Below are experts of layer 5 (counted from 0) of a mixture-of-experts language model. Rows are named router (the router's row for the expert), gate (a neuron's input weights, with its number), up (a neuron's input weights, with its number), down (a neuron's output weights, with its number) and show model dimensions 0-127. Each number is 128 + 24 x the weight over its row's rms, rounded and kept within 0 to 255. Numbers have three digits each.
After each expert's rows: a language model's description of what the expert responds to. This comes from a sample of Wikipedia text that the model never trained on.

# expert 24
router:091165159124134141119170131126101122093104073126122168155142099141096179171134135145140174096136140124162133110116126178124148145121122132097091144099089110136132138135118118129107114141126157161098150133133097156091146126104130177143138129100154129121147075157124109106108160188131148144132135179134102170112110122139115176127132083117171128113129145175121144132114123139126120135137
gate4:098096108137109168136137175103116126116135182141111129119180113149140181131155191141090152124120105122157164147132103113135097139148140098143157126144118154107120129203095102155155114122138137176077101103114097147102149145143128120167129100132084115131166109155122113169108139144172148102171102155145141138101117131115102127125130117108155115144128125117135142121102132137133129108128
up4:161135139119145140115098139145153159136116104110143104178063144113119160164155156128145141165117102114143128086151102114108107151125142108097164142148139128108123131122110145109127130137101098119136125114127135089121111129148162137121106093154119141131112109068109146093152141118160113099140086099125129115115107115100120138083123079102179114179214109130157124099143141118115118110137
down4:096135115108105136097162122119140123170095144152154124103150140079105116127149103099092123098152088102136096130119152142134127128140143138133133117142176137148121113159139120126130153067131149119092162136133183074098130176121159112133142142143068118126177099134120089184158125109141130110169106122150107141148126113091139149110157143138107136148142126126149090141128133166088132107149
It responds to: Bare spaces and opening parentheses before numbers, dates, ages or abbreviations, such as (1838, (aged 74), and empty table cells.

# expert 15
router:107142124120118132122116114134126093122122179178183121105091155163104126134132109113093078126108095137078122087121104164136164116140128121140110128122124103145142082107143105131115152125151121087160130119145108106116158124136117153173143110135113142095121107146128150062132118163121131151122128128055145184153159106146132108169139094151098106146120128127126149145148145125108139117174
gate0:137142085100130129108133124089145110128138111138081152168127134137077124126166142147076087073141155126117148101098133121143170150124097147128112144153136113109127107112129119148141122094114088115127137128071095125153127121174128110154175135127120173079129117123141094133099120145109131140109081131111119144087133115172157094182140110121116107131100109119139170121122140169121170132139
up0:137147114146137129161124157140126135119082129142101133144132099147163106117121116157158139105134121075137132133150176081139135129120094131149151117123124134164109139154110155160111160149150127146145096107110105111150081138058100155116162127126177154146111144094116166160100127097093130135113145129206159124141140162092139142127156133065125159107143129117158147155130126111113127123121
down0:142102166095126127137140118085103144114128119132070129124146160107137188142144083130123090140098125122112084143142098109128073123165107111152102142126085076135126132137112157156103129124078097152135159158151115174151122151103130138138151122169132140134141137125105157133181141075137141117158107110170122088116112129132152104113153140143142120130130169127146077125146135109107119138139
It responds to: Function words after a verb, noun or comma, such as to after failed, by, which, with, not, when.

# expert 2
router:137139139133096102100122208142090158125140129113150100118131115089140098164140130128134092161135120136134121116157108140140113147113131128132143120132091100119154104134154126087087128140146081154121134129192101148115121132191076169116134133094160174118105083154141118128152132119094137118131095133118099110150119138134099123159152117126104162125118166149126084156152117123122149169146
gate0:134099133131131141106132137121116111168170104129074142115124123135139131142112110145128122124167110170126136155150107146113108203072098114144144122130139118108134101130157166113136115092142075145102110109165142127116119133095117146110115109095134145144137085130106140102122180142136136112149111092075112119121142149144059139106140170102121131152091105105132065151106134115136128130160
up0:137166112077115111113164124156117093136143119101168166092129129101144105160111089145159105150134116144137077117115107151095116158133131143102155097097144176174134129144093152132120113090108135099164111124166154148136115124127138143112146135104137147149082148162095132104135149126121092124126084087108110104128087183127144130101091159152131136142131134095155097156117119118133157103136
down0:109108104161062117113123144138093107162140129152143114111166119106132091115131108130153133114100203114176158145118102128118121179145135105107134156129103109169144124135131144088121166085121157098143120154120139149092131155133143136142145119122158147121130129085147119138135120076158163165120114130106126098151143125155105134115122098151092130106170112108116092091128153168122110108090
It responds to: Short word-start pieces like r, d, pl, cl, dr, as in r-outed, trans-pl-ant, Red-cl-iff, plus digits inside table cells.

# expert 0
router:152141111156118155163147182174129116160129142130144140143104147115134108130109150123152141155108134179141135141141121143092168133132113105144154141112115114151157129097136147135116106129108151185139147154145087157159118101162146170121155137124128180172094176110133114108140121112154068167102126124114097135109119087141121117139186108133175103117095142134153128123128156095091125139134
gate0:124128146094088101140156129124121138185136136168138066170120119121177091127142123129105108123144142153118122126125098135161141146116160129174096112163114101120105128131144119166164111130086120131140118130108127144103104129149127129164108114120086100155099105164138203150125133122139109162101128115098093087119111161139114157135137186120154123113128142110139124148133089092115109142174
up0:113131149094083107140145143117116145160094142149133131169095153156078084125106093116159065210078132112097121127129125111084147111114082140078138109112129125132090110142156131148129136149086117108137127166151149140151110121136107178127128114111161105135123154133112120110135131150151141125156153119116137162124124104143138085128139122167132127140137165174132163134110142130150119117133
down0:144121099127075147164148156135106120137159106163156161151116080113095100186145152176088128112130147091161120158094138171114129148183126143121161118106120116114121139129112118108127103140126157102079089156148103165103117140132128134140137128103129145153139130146118129125139139116128149129185149144148134144143122146107145096142126162104121166091116104155126120142086158126170184113132
It responds to: Sentence-ending periods, often after a closing bracket or quote, plus initials' periods and common first names such as John, William, George.

# expert 20
router:078126145147173079106167174116113127129139102157157147089092122141108113145145133135144121150087089123138160161192120119159145123153135126131122107120165144135138101117137137113147160134107110152168179136149101124132162113097134152134126116106148126162159142168133099094145133056089131109098141119133157125141146090082094142123130106122117126122128119149127123154143130105147156155098
gate4:103133150107149130106135152107152127157164074160093111118114123122108115103124097135107113144106140140122138178151160109093141152086112090120122157118147129122129100187105143143070100107134102145142181126165158111122147134102126132110111089145139120142158127160114146106111099129118148126128123066125120119128159186140094161094095158135096137112123088112120143167111150102120148139147
up4:123172142089112146143174101129146124154145156095127131116133160156117133151123078142126146125115111105128120083164122084115120156111085140119122153140114112121160074113154137149104112127106157143146167110163172129083112105135075082138140119091115066121129135121096136156097116134132111151141117056145158119151148121142127132134123118101138114089124122137124142091141139082124149121106
down4:105077136156169127078122131122132085122118139151128138165104137170169121122133137080123170140128108147109195176138123129160144147106109117132129114131100095124127132136148130124112152095147093107135108159158103154135100129113099182123133135136173155138163120104174104130126188123143162148122109103166141133133107117136093153137154099154142099105128150137130104151103160135127155133095
It responds to: Colons after infobox field names like Family: or Trade names:, and first digits of dates and years, such as 2 in 2005.

# expert 31
router:093136024099146109090161101129154144117130103157093144131102138179164123096149128105108159118107115097148098089113120135122128121155107130151112157099137143104121144130114152127142113151116095120134101136107142159107146130130161115142117128150159149124181162115107149123162129104115147120154176136151146157113097114113158101135159132144158177110141116078098128129149117156133123132133
gate0:156141119117197148094112110091137167099118123105110123091134145153126130166130161077123130114128148116132125123115146130099138194112121137135113163141112181130155159144138130150129129149099083110118119146110062130059164126141155117131092115138155133138109160127140136130152147146118106104136114137136161111181118108127112165096095143105160137158142114133110143112116123184133131105128
up0:093174077122132112092143065130132148133125106151098113121134178165120158136116101107088161091123170117137130101117123129124123127134121134128107170150156148180155186145142089125142152151136130107142136151142172126120152115161126125127153158140149130103211131127165160172145134117095147127156160136106148138170113131118121151140145124113121107154141113131128122109113108135140166131151
down0:146111134116068135148070142125122106116134131075153167132197127101145102136102141177136099125096152161131110150153155111130151121085112144107107123114094103107111095120137166135144104112082136091110112162110080169124142127106175162139119113172125120141121086133133125114183130140136112123125122113116148142112126113180132118121111134159125138121119134093149157116129143101108090119121
It responds to: Final words or pieces of multiword names of teams, cities, universities and titles, such as burgh in Pittsburgh, United, University, York.

# expert 8
router:098140150157128105153131129103092153124136140155166159120158124127121141138148116174091169185109125142136170116156109117156152131141119125079139136160154145124115112106170089119131158101113149172105132102151132142190124131127111153138090139110167105122138112108098134128109133150130129105134141135174105155148154133117127124168177106141115124136087150143178148142152130111098067132156
gate4:082142157118164094144133120150165114170141104128128127115094118129161116140111161117090113134126119092100114132131102155107120154117147143098138129108169185141143137134169079105172120113136107135119147130107132092138123139078154162147087162160104124116165118160109159144127104133147162150145129141134077134109162103118141108161120125153141111079122096141124134201133119155133150122144
up4:119109091139145134112173151100145118134111154107136110069105147148092146149101134117131102108126126119103118119137108115138098123115161108136139145108157146105120132142084145131162112130173129163137105112156117099132175092132075114119136103132182148147131135119146122110145150119123172156138126096154157116067131108161113135113175135112130121096120107093148076144130190134153153130180
down4:112057129140150128118122173151149122097127121110126094129136138109156139137139101116076150138108132105072124125113113127144147156149129101094145113113084132149153114124137137185114097160135149150124134154099058145134128148085125145134133123121106136103124132159150123168156121097174134148121128101158075125136162119186118113143148128178098154159154138102133137153121130110146099112144
It responds to: Mid-word pieces like im, ab, ag, ub that follow a word's opening, as in exper-im-ents, met-ab-olic, dis-ag-reements.

# expert 9
router:128131106121098109097153150124098141113107100104130153132174174105147092129142112152111092158128119145105098130135080102166154100098174120090135150159125149143138134088128128166113115160189124121122117098138119113145108088133143177158114111103164131156113154108131120118157132165105193140129154155163135162126112129136135135103152134124084139109129126141120144113092154158083103138113
gate0:121148164149117122096126141108129107162096092143096157134107155160127106112127138094129153150118131112109092106129137140119166132135146107170128133118060124115131170137125144097158103149134077096117152100148157119116172136131162142097094150069124120096145127101074098112162152161153123126175120112165123126112127161147127128141142149110155147117102140110123152103103130181102140129092
up0:140142112103137153160127083136095133111113128087129134120161095113082174124097118111168122143099109129093094065142137129105152110134102160114130108106156115154091110141097139155206139112109176143152130141120147096139116144091131118106118119121105118153069133152132146143151120136156126094142171139095134121142076117155099127124126120135106142112110128116126081138093143112123110133163
down0:085107161104137072129135137151089125103136134124119115139101091140163096124093104150111141103107137128154152117093155139098094087171152124133091148139129079159115140129140161122136117156133090200112113110141092152094138158132093119143118099094139141147117111135131152117091096122128155158143108160141148076149092156143098124147102108161137145121095133121110107144135163124133121100134
It responds to: Pipe characters starting or separating cells in tables, especially election and filmography tables, plus month names in dates and list dashes.

# expert 4
router:122130121115136146109144151153143143140145120129142126121143129088159117071132119124189131121086165173099155106136085140127098140112107129145108130171139151186114180085135128094096123142108131094183092072140135128113140143125124154152157109115117104091140086130148154149155147120168114120142153143149124103176153154152127141151123116129160128131134141124147093156169136112098141113108
gate0:120147056141122122138134168103152169128122099122169130123091133159127136099097123153124153143127132130103107129160109144137144147092103109152169106155119098113102130200131179128120108119133086132147137099115107146103110159132116144115125125153107143109159146155101120128106141140143202140151159150131138096100144133078105119145148112075126163126112138095088106135137107107138130126159
up0:107115161134119138127120128092095098126123155116118141068124153134160143136136174087103114097133169126102101082162084082134119098094110128121128106117094148103143161108106098102123095130120130119124096131129152145158163096135129144145136123126093127124147168131128141140120086164130168119116153157144120090080116168129173144073102142120137142119117100106110149107151101123140094156167
down0:128095128144153126131112135148112092129138106115115123094140179159146143118136112078129146065123160156083112089126101170109137115136152113110144113151090148120090141070143108167145112175134111158109118147142172146099121153140149138145140083142130106140094119115091130145124120085125124135122151146118107165156130167106150125128081149132120107129072127142113176167098137132130137115151
It responds to: Pipe separators between cells in wiki tables of scores, votes and statistics, plus semicolons and closing parentheses in such rows.

# expert 13
router:127088132131107123098131126114137057155092138128141162110130160160093181114092180140124108153132149124138111135146123127121107121165114127105144062108109088106068133100131092124099076135106107141067136166105133176129106146129124133136115130102159099147124143158143125155163096125114128143113112153109156110149192129130117126127096104134128160137126114123137118153135121123142149120137
gate0:115152087089128147136176109110099157141138159155144145123111112102131147107100128096079133131094140125091143098130121075106137113140159129128166113145112143116130115121164136123163159110138133103087120105187132140116100122119126180112103152115098126135130096158095111136131074147125173115115127132114131120159127136137097107150096175147169109161119100128176161112118155137089143104097
up0:102139115144140116155132102099159091104109137114131105119144151114111171136134089116129121209178205140085094179116169105154112112097115098133084153121123142114143103149134161126144128095123140141133122136109107142133122140127116139114151142119158164140098115108088128116117098153140138104130142111113089163100097115141115108134149092121112113122153123116135089170162129126114152146170
down0:148104130135144090117171108114140124139105125105139178176088149117142140151146171122103119113153157136174077148169145125157117117116140144105125117134120120141130118127128139133127109140121105128088124071141101157123122160107151090143125173142137092116129153161183180100150141148115088125111113154096153054136165165100118149112149136131116121117123141118116121111133115152183125119136
It responds to: Nouns and noun-ending suffixes after an article or possessive, such as work, career, album, production, research, -ation, -ing.

# expert 12
router:121161172163121121123163152108103135117090142088152145120155160122150160127138087102125144112078151151129139137156108172117124080122146124126115104088142084125104129113089139128067104116111147110145166109142076123144110112107080157092100080153134122088117111131170145108131137122094127155127148136114130114125127116136143150126158149154135140125098146066132134127118160136170132148106
gate0:139121144142116145141148100109117090149070117149095133161104121155158148145135113090108106106139145159116137113106129144151141106096114126103122114128127110077131152119102094143110090151130133160130100160141096124147104138103133141162106083126133127119174071172117079157111142156062162093136154128110121111098135135123151079125136153126141156115122091101147113124090137137122180115125
up0:097131120115134113150177133114175081114115115097131116177119130158141118113138155126128127098148087148168152141117130151151123121117129122175116095102163149156154126123187121106162168100147101140124156112119122147124102146154113154174101158108129137127116129127163101146131097142110169113132068087137134121178106127157143096103099157175096126111108107128145113150138112138088118148121
down0:121090131155163112146114122094122134115126099167149104157144113111149151117113135134139101169125140145164127109095150103156119081129149101129071114153153120140148126140156124149160115107125118100162124094168100103162098156152117109127158101138161145128144138139109122145139191154128170099130126136136121173123115145122134111154103142142118129058112093138115148120108125102201100159150
It responds to: Word pieces inside non-English names and transliterations, such as Japanese, Slavic or Spanish names, and raw bytes of non-Latin scripts.

# expert 19
router:154134142099126131118143135151106141087123108128149152124129105129128129150139167165147145119114170142095182150115052121096105102105121163113088124105119122147092113146129114131140162129160145122114144118107127091175111179102159132154112106139147153164126177169109127132168118101111148110107102104084129107110167142128106169141168127126125089165114111141129110106113126176144113141132
gate0:136097127134104182120104119114108087099098107123117134092116160124135108134143144127177104118141122155084104141106130096125135190104160122125072125122123133127157167115117108141147139125113100122094124151081121113120108143105119141093167117145145117125153110080086142119136087101139113167137104151122141120140133147095068107134133169085150161146087128124117145133124106183156133112115
up0:152138148144188134110120089139138130073134139151125082102166142079151113155149135131153114119102160137151161118124136132091122140153147136150144144159149147132112123183105125119100116106116113168102159140156137085135143080136114134142147110140098120153139113139153141140157106159135116159085113140100162161122133114089114151114132157132150095118076111095112084167151115120098135091155
down0:142131147134123099086126148139083144108117164119141110114096131131119075142136158116102149158139089152163169146115149090150140159101136102120123114138157080102128140099117105163123108171132156138135122123120169184135109113132112102093130112140102128160103117132151156131203182131144098108127145142138172132138130137105144134165108100161123115152113092128075107110125112158127111141148
It responds to: Single first letters or consonant clusters starting a word, often at a line or sentence start, such as B in Books, fl in flowering, w in Would.

# expert 22
router:119186165095143099129113140124106166148117132119138099149133152086157122162116125116122120125100138118146161089127093130125132117102107142136144125102096121121161119113168104090153123128135129087166095152152076140108167135131134128141132100097094123142103121122091086133105126106188156157105146101098154169095138131145078154133117138171101087138151145120132156157121129141113081145134
gate0:093137133121121148120123120127138151131114116146138164167134130121149134139144150103101104164116141127133116125106149112135106147112107135147104084145091138065126093179143108132184098134111108119164099144160083110104145120098159148110137148123074121127150151152118105133114167102118131095105154123113142144129145165157078077116100136117136112130094111145098111171150169143105180099156
up0:143135149119147126127111095142122159094118121151123139112142119103135092157107124190164129166125140131137121151148118158155102155107169127097105112108157127137138113138102136134120119164135140084153133106143124114082146097118169101098088134168114113157191115164129100113132124154128140074109094103138144087161160123138146092101134131102150107153102150092095155135077124168118127101139
down0:105128111106163126171147149178127112103124162067130120126131104067101123123153125092117141125134127164127120093129145117145153120184081124102149138103113133106087142125119157144112114129138153148117122138161125136107148100107133105155103128176132122158095126137137109126092082113158088162153152140146120154103149152113115104142112131159152125150123124114122084136092180169123178147134
It responds to: Inner syllables of split words and names, such as in, an, en, ann, plus place-name starts like New, San, Los.

# expert 18
router:094137112112098115122159144137153169120148124099166131148078113111140125118140118112111163170133106142163114158162098100149150102122129113120131118159117123126132090126128184139137114091135093088172141152115161079115112128128112152144116101136130115117079143147131133061132143096127124113127153177108109151113114097122129121126134141131127097136105071181088079138093153146106117130139
gate4:165116122150085129116142095103150144110087117112103165124170170104116136093078124105095155127161117109140097109125110116138136136107116095159148131157118105122083117168140127164138086134087152119159102142096117075125148123105134131105152122130085132151102122118134099109136165097175092138129150152126121118107144097099121145146146113144162123137112066156136152134088087134130148131146
up4:084161156145158098110130142097143156146093122132084166152120143104114133120093078118124163165139137162184119149153163135144190180113117105124118113150123099119122158152101143098121146097093143128164171108105146133148112124145118143174094123128107119118123145115103113147123152125133120177162115094137168116117127094100159128134144097140132116093148139119132160149105124121150086137134
down4:123132107105133156094116126132118117140157133129084141138139172153146152086113149167147134128131126158120107139131136152124123145118180125094151155124119104169097094129127168151133099105115118142133150144092087133163117164149128116135133101125134127103112170136119162120201103149102151111089118114135131110129146138186143146118118102107112172157161112139104092132111189094135139177167
It responds to: Word-final pieces completing common English words, as in st-eel, w-inger, resc-ued, plus short adjectives like small, high, young.

# expert 10
router:115127071092153130152132102120093140138105106092132162112153120084120116160091135144170120165145144150161172123134125144094121142140173154140124164122128136151093131125139165108128098128157153136156129157138118124147158131135141122126092148118133146145124110141114119127137145091148104124173099121161140140114077153094120129109165144115080113070137142094156094143088155129187103134104
gate0:132134129121103119112119095115138094142090132153139167171084153139144125135098106130147126115143154142127107091109137119086162148167169128140117069155120087098130138111136137108116105102118154123159160169153152168103145127098136147111174121150143124086114129158164117143136100087154108119082086137140147103132063167114087135107135132112117097139110135132148105123129135142115169152146
up0:124134098115086113152124143139085079156109099118147177111120155111129126124105120127129122178137115136125135129113096108120148127121128103139131158115086176165128133142095145155108150118090129152121161120133151134126117120147127097161139164100204143156164109137130162095137151093139173162117115135102127105119118181099091120128070148129107125172121114093123146114143085109143122149131
down0:124170112150152164129129107132112184124146152119132127145190107116100113162155127130143102119121132179133157132113156122079089094121156111127125144164112116127158111190115123156125112133114160150117104123124112122110110133114113094127157110111134049160143102146115151110105140124142144103122131135130160113164141101121155125157129149123116135118119125194148180118146082137136142107176
It responds to: Prepositions like in, of, for, on, at after nouns or verbs, plus section heading markers and line breaks.

# expert 29
router:133156118112125101107124128134136140120198123100163100107118113118126101142148140145092141137132124122114146135115143153129178105082142148123105131123071125175121110100170163136106066127166100182123161107145151103121117120098118118103081126089124143133148179147149130155104156142124117124138164153155151140150137128142143140107083200133137138103132123115126111153122125145121087101120
gate0:124141113112139126163162134139144133133110082181139156146117102149119122156155133146108159149147121139060129102076127137121124152117106117152150119118143138173112122128111153119124100094130116148127151123106130091118126164135170146100129110113137187168151117146155129139094170083166140091133154109133069122112140107137139130143110166108174094156125121093139114160137113162103121116176
up0:092137109182114116160141115187129140094156149162107143097148136147141155108145096139159163139134141075114128125117187082137151097138116182147132142125108148134124120131141141117149085105110107120105114159083130102128137120145133109122112169131110116113145112132125117155119134155108160097142125132145134079107121104126090153118112157102132124080117139078135148157139165158083154095147
down0:091132162156138122130121118128105148083109148103123132101157135117142138116126076136115180088084128148133139134098134119148161074129127126114144139126100128150131094092148129129174114124146116114117134101156096107103154100103105139148110160143134102148195110116130051144109159110154138121127152148137156118109153124102145080085112121106135146122106123098105133153132130115130187139169
It responds to: Pieces of Slavic, Germanic and other non-English names, often accented letters like á, é, ö, ić, as in Králov-é, Sok-ol-ova.

# expert 6
router:115115161130115129099124140131133156174172145142140106130171150127122152131172164118117121184146118150113121170140142142078130073151114138096122062111088116099153144150091108087125156123154124100154149141093127130126144098124142131111130154141114137130116165110106123127138161123152167126121130109155145130131084142124131100131134054141152161139129094132153154130125107145153103135179
gate0:140136115121084097102130136134156121157131106166151103152158118155130120110112113113112133175118143109102140138141106140151127168159087167114113123118083120110134141147136096107144140133130133113148133132114096139122177109110119130087117107157159080112125133151144102138174124165112144133107122137181096115073148164072097107155128140154144136144083137093074115100141128182148153132142
up0:126148149137091098112118141125167116120127145155140131129130118137193119072155150146140088132150078122133084139093144149121160179163130133089164148115100120145160101152135105098128147134130136139121141162126123174130124155121125100134148120146126185150174122107096131115121109154156119126163142116120101112153119126171124177107105142112116067145123137145132179151092116112136100139154
down0:141119145130110100102126126138136136113089125147109131128094116104140151157135177146118076129146106110142132135091123100094121186139128108133122161143095154113145162150158116148166136136165091122124161074134109132106095123122065128080113103117176112093127153164143118132122069169152111082138158159114165106115104150120093129146116157131119120165126154125116125100140121113140097131115
It responds to: Commas, and, or, but, while and list dashes that join clauses or items in running prose and lists.

# expert 26
router:137126084151179138094114101131162186151184169130155113083118164083124149182132156100129141170132157138122063141124175084131104146137158111136116096123119165118133101133167127115084135100142165133129122121150120166129129168104086129165158124127141146124098137149125124134128139125099156138117134142115140120126133130104124153136131169101105117130112135127103148139086106136134102125120
gate4:132081128105169116109123090128140125122116145158121131156147149167146152092083172099120116113183121110126114138101125124087130135087139119158146106133146121148138108176149149110130160102138136113170112170144104104173045144142127146137148162154101102139130146088131132124106137135090168144148113121106151089143116129095137148141141140127123135180117128111119143107087102127138118144170
up4:128138103108138101102161116126097130128111130073141134143120128135107111164079114136104170137111163119151142127126128193122136113164140139142112144105113092148141121143102147167161122149134158110096128116133100099126158163147087139119123152116105124153114153137112107123103152147126136108101118144092194146084100117115153160114152165110156101057145147109133122117099120133162083132168
down4:142140126119145101071127088130123125136124134104146125130128126100146117105122111125155129145119100111085112134118120145132088087156096132104129112126174106134136121109113137153141137143137124149121108055092096121124169106132057177153115123109092156135128153167120086134164125131164137126099168122095146125129136103200085158120120098134154154130145160151104113129125120117124111134176
It responds to: Later digits of years and numbers in tables and citations, like 197-4 or 201-2, plus units such as km, mm, million, century.

# expert 27
router:136107152129136106115128128098096070141141123116114124173087149183074137154134132130102090135108166137128164149149090095140126189142130100127124146148120138103169103180158130114119101113075138140115136109161141123120135142127119183155102121118140133145120143154140125096123144096130126164127118160101121117113120121091068120161124153119150147108102129108125149145097124166142088105150
gate0:140132142151159174145139093104120107158166128109142133118134116113164109101119101115176088126127160113087073144133110083101147085162111148160167177147129102086128154156134125105151134098124112112096142140118125109070144139127098103095129132088107138095150143117125120131154118114095144108157179099142114146117126134110097106131109117145159116118170145133148101139108163154165118126133
up0:137141131080122153175136096165140148140145169079164155090121078155144122153124129099205141126101124153179160138106149176112114155114148131142144138138111109117132119139117141151099117149130167141147125123151112121159135153101128115136154119167098088131136122164120148111124085144168149114153113091161134108144103108144146129159145169139110153110152128130111158099116151129093144141154
down0:145161115067185146074138141138135171144158096142156158125137145125090159101082174131100099110136169135123113120126076138078120131141135093145111158126126129162140165117132152130118097100157135184140105165138122112123132150165113174156171109133137140136134156159143123136117132130125109106125153117140106182145141119098107099148102131145126137150124131122118120123088134155154109107140
It responds to: Single digits inside years and dates, especially the third digit after 20 or 19, as in October 2015, 1921.

# expert 16
router:097139106156178106157122120135148148112137122096149136116137149109197147172111104099146124125122129117140179134132125120166114135120135121113111123134134109134116123117164120071106137163143117148134076123105127148131145089100131142112158122063147185092143075115160136129129117145077147119134164156104132119154101116126103143142135139128112101101133095099117145134148115154128073160088
gate4:146115115126163182160124126113130097112133152121152144115162139129147115110176084122100137106109154138129137123188139096127116155091119116147159141117127087126121120135142158094097125160130132154136119080123151141110151127106119170116168127119124153124199081131150117128102163100132121098149101133153133095082128097107078141144128174118136097133100091092132143152083108118144126142134
up4:104138119148092143137135079115129154129122108147140126141124140133118131149138147052107078125107127085104101144100098131181127118136139136143130158148104142149118177142102178156141132121160146124173129111125160138151141122155133134130097132138182157142148168098105155129154151164155147103132109132149148120073113140164122107168176135119150178135108121132138112134087121142088154131133
down4:099139122130127123115156084144123114112089088139134092143133154150114109113099123144139131126117094135153143163133162131134111155092095096154126133143112189136164148109124152128155105174100151140130094158103097104137162143143133107166104142168134085127156119139118076137142147150126090128077126132174162104158125100139136148124134135124176119132147156124108079127094147129128180111089
It responds to: Word-initial prefix pieces like res, rec, cons, per, sub, pres, ad, splitting Latinate words such as consumed and Resolute.

# expert 21
router:174133145136169152130141125126178152114107153115106137079135134109179189170111110166155091122142140147097137128130111160136113133149147149106099150129135148131124173089146122135141133126116143126090102112106097119105158101174114140152159151092142099135071112121158154103152168148125165168168138135119115109135102147126137107100138127149161137112092160137139134087137139138129094139109
gate0:156139181120158130154096090119192084112133153120153132162154121150128142144118118120167054137168125134111113141141089144130137116144150147158121096127153135095112148147117132146143080112094166122114134141151099102094151131149156132130122111111132079111130120115105108130083126123110126141144114103114108099202148134108138099114118119141159153117103147163134154085114147168118139112131
up0:143137137114130109104155076116155127130157138124117140170131118139115146108171139099139124153159108152099136138120130085134125128134108127178127123101130096129148156078113125082105116138104140119152164127119169125168082126071123148097154109102153107125175117102086119153134082110115093127112130104144136180151115099127137154126084106185143163126163139156155142125119121124151133169111
down0:071161162093149142147128116143171158140144145136161125147184096103146158118109155159138173123117085181110106143104155115124164177148129131172122117130174095120174147120096126132142120126111091133150139151121124154156123082114102177117094072142135125115158099108137116136134176122148114130119123119083121107104151148118137135154116130108102134138126117120118135145141088113138126111141
It responds to: Ordinal endings like 1st and second, third, plus short consonant pieces such as c, th, v inside words and abbreviations.

# expert 14
router:138124116152178118128134140161121112122087173086153148098116139100092120133131107131151081126151060162119165138135095108120122092110121126105148154087138129117086141147172139166128159134143117140166142110134116166132161097142105097170130108153157170097090117093123139143101138100115173104124158100124121155128150113107142155104117098125153158154112141127120110140136155144088117143120
gate0:161093136111168131144088131133111080139093130115114147121139110150091139135125162127115125139168105146139135139103104108118109137087119110098105106134116157090124157160135174124120131132126123139138132103094130150136151156093162136159171144145077151074154123121131155146109151106123170149122129165105129128149119188125105133064140147180158175140107132123168139135115159134108135106157
up0:095135121075110072164094110117166140142126095098113119123117142125129109179108129151120145116115112154149143122102151142135108109106159126125155146082151115145133147160141119168134150091142112150096143130107138125122142134103183141127140141154135150130130134127097165158152089136125138140102102184129147137151142117120124129119144156121202140136161092114186166163118116153089089135111
down0:101138118126137099054134121172120156125153162117117136135152164114123145158165119149154136124155110098094079115141150124107095132113155138099117105100093101137084165107105158138110117161152181146115121153084143168093122182120087090148135115137119119121124073115125141109117128135113101101140109133095146115121126105116113111144096125124111130153090152116142131126097116137113141066136
It responds to: Hyphens and dashes joining compounds or ranges, as in jet-powered, al-Adl, plus quote marks, slashes and the prefix un.

# expert 30
router:133123156129084130179119128142185104113138125149088131130137085142128100107116115139148159083137095115155109135091165143149100133123131138136145141167127112133106150144104113130167123154132144094115094114126160101143079122146163067081124134152086110080124101142135151167099095146123132101097087124153106114091138126157125125089088123112104095146137130133132133090141115094118146130143
gate0:158130106121088145117115127125152108102151120146152099135123178182126142118130108129132093067100126111173114120117149121097178149133144114122102136152149146108128093117141070148138093122117143117166116114085142151149109174095123168104177141131103142139124119164090170114115156078128137121131117131154143119111142098129120119113095157110140109114104119080128166126107092149167125148120
up0:145096164098157122151110149131119102118095130139148147146099159131150117132136156112110133126112144130141143108123135089119073110113130121157071133141108087137152190136092124080124133185164136123147146141120141142132113135074102123100134136180134136121115119128153079168136142136137139141116140146142118180094152085129116149092120150164106130068136145113085117115150159130135102122100
down0:123104144111147113101113137111122082112145118107136139135129139083127121133144129126099104157121158162127093136087138121156095115142138145157106138131109149151165099105121129094099179196157134109097124160173143122123115108103127163120081118155161117127125165108204130097151134161135134108125158121144079176091116132136101129114136134133154119129133119160107115177174140111137104111124
It responds to: Mixed tokens in tables and taxonomy lists, such as pipes, Apps and Goals headers, the, and backslashes, with thousands commas and degree signs.

# expert 7
router:143129149117092153149089112124172118103116123121094109117139116141164101105104106109109148124136115070144074128127197147135116136125129145155133156148119173121082116140093125166148148132166114122089097161096146132135087112139130076111150124172109119124136131110122122150098118140115085113137089079101114125142104141139177129140103150124115086144153122136121114097142142098111172149127
gate0:140135075095154123129119129097140146146144137133135125100134149100096151103108114166140105108154102088141087125167132122147101187127110111146100138155127137084125125093105200117184125156143141110119166176120103134141109152117124116140154143155117098146140118112102119111138127109142087133140141111122110110117095137091155122142114174163163108157129108113145081141153173139149128168136
up0:119176167104126170100117086113134133118134149140119160126126137142126124162127148135120193130097112095151077147106204159083136139102144127165153132093143083128118142136130073115136126121152107155097103124089105140096147119125093079114080125111154140131105110123124108144125090150118141125139146145123163134131150107152116105114092134100153148140153144121136145085132107131165106112135
down0:092129169139136092091136129134098090117113130099150121112168098140090143111135128110083120132105168101133150167139137179082118111109118145103152137125104089172162115121155099129082109130111109111102141134140151157145130149129070085144126123130112176157120116154115115114155141153096144136113165150110156157129121135161150081133151155089133129138155136106117141109105140119157113076134
It responds to: Capital letters and short fragments inside acronyms and unusual names, such as KSI, PAVN, FC, and mid-word pieces like Gul or uck.

# expert 1
router:068114126130176105136129124113147082137131162137070138134122102119104151104142164105107108156150135132121084116133127107152185106142096127105140109108146141191139137141102126118138149100150132156144156077108107131100193119140112154146151148141132140152144097063130114137158126124149085150140158127155113130141149143135131107128142142102111170097132087163090134125133114121122150143132
gate0:124132195149111125112132134110141083125109142109086153124067141127087125128095119133069111124151118123128067129134124121127116109115114127149145070106136127110130106127119152125122154125110132143085102117080129123122181117125152149125134128140185133122164093069110114117100123095152130142114125094121108123130149153112130161188133137134175142096115115137119169130131149160166111143112
up0:113174128102146112135100177086124144097104158145148088129137130146134164146142115114100143156148163121092129147164180114141119092167130122136147129136133150132122135163109127163128135117121126119104092133156116128129087088131128139146113111154085066115118161144117102116113130111174125111135127103116155120129087092134130162125171127143135109125208142093152092103116157110122133106166
down0:159111126098105147115103105151104187134141131138167115127197083116133110146174142137139113109126157107140133103105148130096096102129130118164143138120125179091114188129096129141150102161133112081118158113156148109121121134097122121113081151134139153119114109185136098133132117125116145126156097113159151101108106087096151149121128120127124093160114106155133122122116062132112122134145
It responds to: Space-prefixed capital letters or first syllables opening proper names and titles, such as P in Pavilion, Stev in Stevens, Am in Amendment.